Weights of a small mixture-of-experts language model, trained from scratch on English Wikipedia.
Experts: 32 experts in each of 12 layers, 64 GELU neurons an expert, 8 picks a token.
Training: 732M tokens, 7743 steps.
Below are experts of layer 6 (counted from 0) of a mixture-of-experts language model. Rows are named up (a neuron's input weights, with its number), down (a neuron's output weights, with its number) and show model dimensions 128-255. Each number is 50 + 15 x the weight over its row's rms, rounded and kept within 0 to 99.
Before each expert's rows: a language model's description of what the expert responds to; "mostly gets" lists some tokens that are sent to it at least half of the time. This comes from a sample of Wikipedia text that the model never trained on.

# expert 20
Lowercase pieces completing ordinary English words and numeric digits, such as 4th, fight, picosecond, cheap, healthy, 6.77.
mostly gets: " 7", " 6", " g", " 8", " Mar", " second"
up0:65 20 15 18 56 31 49 56 60 64 79 21 64 97 63 49 55 62 32 45 62 69 77 65 33 41 49 33 44 60 55 79 24 33 72 57 53 32 54 21 70 21 58 57 58 26 52 71 42 42 48 73 49 46 54 41 37 37 44 40 41 66 67 43 75 63 66 60 63 52 24 49 62 43 57 50 37 64 58 49 30 51 54 49 50 36 48 58 52 36 32 60 29 54 44 43 43 36 49 66 52 59 39 37 61 40 41 24 53 36 50 50 64 52 36 58 62 42 55 59 46 63 43 53 44 44 56 46
down0:50 37 68 64 65 35 64 34 43 46 37 62 50 39 46 21 28 60 41 74 43 41 35 47 37 51 99 55 46 40 55 57 69 67 50 42 46 48 51 46 38 56 55 34 38 84 89 48 52 39 50 22 37 42 45 59 54 50 39 49 45 40 70 32 41 52 30 65 39 69 69 52 63 83 52 34 55 44 57 45 45 36 46 60 52 56 30 49 40 55 42 40 94 48 66 66 38 80 24 30 51 45 60 37 61 59 15 42 15 52 46 33 58 51 70 79 48 39 52 48 58 39 44 39 58 57 21 66

# expert 29
Pieces inside Japanese, Indian and other Asian or foreign names after a first consonant, such as Kinniku, Yoshihito, Thikkurissy, Tallinna.
mostly gets: " b", " Ch", " h", " Th", "ib", " Y"
up0:26 50 48 47 64 28 40 36 28 54 30 53 26 51 37 42 68 46 65 49 70 59 74 64 47 34 55 59 30 42 37 44 54 83 45 58 25 52 89 48 60 76 61 38 16 27 59 46 42 43 42 75 57 67 43 55 65 46 36 56 49 50 48 60 68 60 47 29 22 56 43 47 51 38 54 55 77 60 46 43 32 68 31 53 42 66 70 49 29 42 53 31 46 56 46 32 49 39 52 40 53 46 60 19 56 83 51 14 59 41 33 73 39 79 66 64 48 46 20 52 53 53 61 64 30 48 75 47
down0:63 41 77 81 55 63 92 43 33 77 56 41 41 41 79 49 42 23 48 66 51 41 06 36 47 54 55 66 58 29 45 50 50 54 40 52 99 48 34 62 49 40 54 53 68 41 41 24 56 62 56 51 37 32 52 38 51 18 30 67 48 82 67 07 29 60 57 56 23 83 65 47 57 53 51 43 56 66 56 83 64 49 47 50 70 40 83 25 72 58 25 50 61 72 33 50 60 46 35 27 53 30 29 51 48 32 36 58 46 56 58 22 70 32 46 30 45 61 62 41 39 62 35 41 65 63 67 46

# expert 26
Periods ending sentences, clause connectives such as but, which, that, though, and section heading markers like ==History==.
mostly gets: ".", "s.", " which", " but", " was", "=="
up0:49 39 67 34 48 70 60 38 37 34 37 53 39 32 33 37 43 52 50 35 24 89 59 51 40 39 85 78 68 57 62 65 50 46 35 44 51 45 46 35 46 59 48 51 48 54 35 36 30 50 68 43 49 63 44 36 62 85 48 48 47 43 68 45 46 32 52 56 30 64 54 30 49 42 65 70 39 60 66 63 27 43 35 63 60 67 28 43 65 57 39 41 74 56 49 40 63 27 57 42 52 17 58 39 32 34 51 30 55 21 48 50 69 45 26 39 73 28 52 58 42 34 47 44 45 76 40 69
down0:58 48 22 60 48 27 58 64 49 66 52 45 40 57 69 33 81 53 35 56 60 40 42 49 44 55 16 11 46 56 30 41 50 47 77 69 78 51 41 39 57 21 56 76 33 67 55 57 37 51 31 55 40 51 53 42 45 16 69 54 70 59 54 53 65 71 55 60 67 21 56 66 39 51 51 58 74 70 59 63 48 42 67 39 43 37 68 52 46 58 55 72 12 49 49 44 65 32 68 69 49 62 37 48 61 70 67 26 41 68 51 58 37 62 65 50 50 65 58 37 47 57 52 45 53 39 41 44

# expert 2
Tokens inside infobox and biography fields: ages after birth dates, coordinate digits and degree or minute marks, field colons, and month names.
mostly gets: "′", "°", " (born", " 198", " October", " July"
up0:36 51 57 63 82 54 52 30 39 77 64 43 66 36 65 47 51 51 61 59 31 63 59 47 70 57 50 63 50 35 64 67 63 41 32 66 50 31 59 41 50 23 69 49 64 48 29 45 71 43 72 57 59 27 56 39 41 44 32 66 49 44 43 34 54 62 53 54 70 36 64 69 39 81 52 28 57 45 61 68 27 78 63 46 23 58 47 75 42 43 58 40 34 47 47 41 48 65 36 45 36 43 31 63 47 15 64 53 38 47 54 53 52 59 41 46 39 61 76 25 34 55 40 19 69 39 32 64
down0:45 61 44 74 66 54 46 62 45 18 49 63 67 76 73 52 61 50 53 68 54 54 45 70 55 53 18 53 40 54 61 38 73 24 71 70 76 45 28 36 58 26 37 57 63 22 47 37 59 63 74 66 44 50 50 23 39 31 79 46 63 50 60 67 58 57 58 61 49 57 58 28 56 81 51 63 46 47 33 49 67 62 50 54 37 42 63 44 52 29 68 40 59 61 70 62 57 41 53 49 38 48 38 28 35 33 53 54 70 45 35 54 38 27 65 49 54 67 40 44 54 54 51 07 74 52 56 23

# expert 7
Commas, semicolons, colons and "and" that close a clause or list item, often fused to a word end (s, e, es), plus decade digits like 197.
mostly gets: ",", "s,", ";", ":", " and", "),"
up0:46 74 90 47 22 34 41 36 22 12 49 25 63 44 37 34 57 45 66 57 54 44 59 63 66 09 48 56 65 38 25 37 04 64 30 38 47 71 55 43 53 34 50 53 39 60 67 66 43 34 65 56 42 51 40 28 57 59 73 35 57 35 66 28 83 21 42 72 30 57 33 57 58 56 63 40 45 51 48 35 56 50 62 31 62 66 50 66 56 75 53 51 55 51 43 33 64 20 38 45 78 43 54 55 40 38 61 60 50 37 61 70 39 54 45 18 58 46 31 36 52 57 47 43 45 78 52 47
down0:33 59 30 53 69 67 72 59 76 31 60 64 60 59 33 89 39 66 39 50 45 43 32 22 61 65 47 16 62 46 47 35 72 36 90 56 59 43 59 44 61 44 43 66 49 70 48 58 52 73 42 24 69 65 60 51 28 50 36 59 48 50 28 46 51 56 69 36 50 42 64 63 46 38 40 46 61 45 63 70 50 43 22 65 40 41 58 40 87 41 56 59 55 67 44 72 72 60 51 62 33 42 36 53 55 61 22 68 45 55 84 23 51 20 43 70 41 51 62 83 40 55 66 44 45 29 50 49

# expert 17
Final digits and pieces of years in parentheses, ranges and headings, such as (1969), 1889–1898, 2018, plus born and awarded.
mostly gets: " film", " known", " School", " season", " 198", " (born"
up0:42 56 35 57 78 42 65 72 69 33 78 94 65 45 71 66 57 54 68 46 47 64 54 72 54 54 57 59 51 61 82 65 28 48 48 40 32 46 53 37 31 35 49 39 48 59 58 35 54 71 38 54 32 37 58 62 60 64 38 68 50 58 40 41 44 42 53 33 35 40 75 96 46 74 57 42 47 49 29 47 61 76 53 45 50 29 62 33 49 36 60 49 48 61 38 42 52 55 43 38 37 44 60 59 47 40 41 40 52 26 34 44 41 60 42 57 40 36 28 30 65 63 30 60 46 52 55 57
down0:36 39 32 34 19 62 51 70 19 54 39 30 77 40 48 64 31 46 46 71 60 52 59 22 61 50 39 35 58 39 25 53 74 34 49 67 60 52 42 45 49 72 53 43 34 58 02 59 52 59 49 39 59 58 66 40 65 73 52 57 24 31 72 83 68 46 69 67 56 66 10 32 49 62 64 73 43 87 61 62 53 17 62 51 64 54 48 65 33 30 73 43 55 46 40 53 52 30 72 51 48 48 75 56 43 53 61 34 67 78 33 48 62 56 68 42 63 47 32 47 50 68 84 54 38 64 52 45

# expert 10
Middle pieces of proper names and rare words, such as as, es, er, ly, gh, en, right after a capital-letter start, e.g. A-ks-yon, As-gh-ar.
mostly gets: "as", "es", "ors", "ies", " Ar", "ers"
up0:76 34 49 63 28 68 42 18 52 61 35 72 64 45 35 56 42 37 48 49 58 56 16 60 59 41 30 57 42 58 66 21 52 31 47 55 45 41 55 48 54 46 61 40 00 39 60 36 69 33 92 46 47 64 60 38 60 52 53 61 45 58 42 44 25 51 39 43 50 61 61 56 59 56 67 66 50 44 56 54 40 59 35 43 60 58 63 62 07 67 37 16 42 61 70 63 40 85 37 36 25 52 46 46 38 35 50 32 33 55 39 45 57 67 58 41 52 62 66 37 40 99 86 42 48 49 27 40
down0:60 47 67 43 52 45 40 50 44 23 31 44 44 61 48 51 70 37 51 26 41 43 38 17 63 75 64 33 34 55 60 61 58 25 68 46 57 50 83 21 18 68 56 34 13 52 75 35 52 35 38 45 50 44 53 63 42 76 44 64 20 47 55 29 54 41 62 68 55 54 57 65 60 52 48 29 61 63 51 44 58 62 66 50 61 39 59 60 29 53 66 42 26 69 59 26 31 77 53 45 36 56 59 47 69 39 50 45 49 55 59 28 57 57 69 44 58 34 51 43 64 47 23 56 74 43 48 68

# expert 12
Single digits and decimal pieces inside numbers in census data, results tables and coordinates, such as 1,435, 21.15, and degree signs.
mostly gets: "′", "°", ".7", " c", ".8", " dis"
up0:61 51 33 49 27 51 41 44 62 56 70 43 38 44 52 55 34 82 59 61 63 78 43 71 71 74 48 71 56 47 60 30 57 42 38 41 43 15 45 34 31 59 44 48 52 62 67 30 56 52 37 53 64 52 57 62 62 42 21 44 53 36 48 49 52 50 25 59 55 35 41 57 61 49 70 38 49 57 34 87 52 46 26 55 48 51 47 56 54 24 78 58 50 52 36 69 67 99 60 32 50 59 65 46 54 60 59 85 35 76 44 52 41 88 49 45 63 34 66 46 59 41 41 49 43 63 45 42
down0:74 44 35 61 44 40 48 47 39 48 38 46 25 70 61 58 39 45 60 71 71 50 60 39 75 46 50 54 40 57 30 59 57 51 49 07 40 31 52 31 60 23 36 63 47 61 69 75 53 73 55 61 61 46 46 55 56 04 27 68 76 56 60 72 40 44 40 61 64 65 52 58 70 36 42 49 48 55 68 46 39 51 72 44 33 36 64 60 42 75 54 34 34 53 54 65 61 15 85 89 55 48 71 39 46 57 69 34 29 48 51 58 73 62 38 71 43 40 41 47 57 43 72 35 57 63 64 41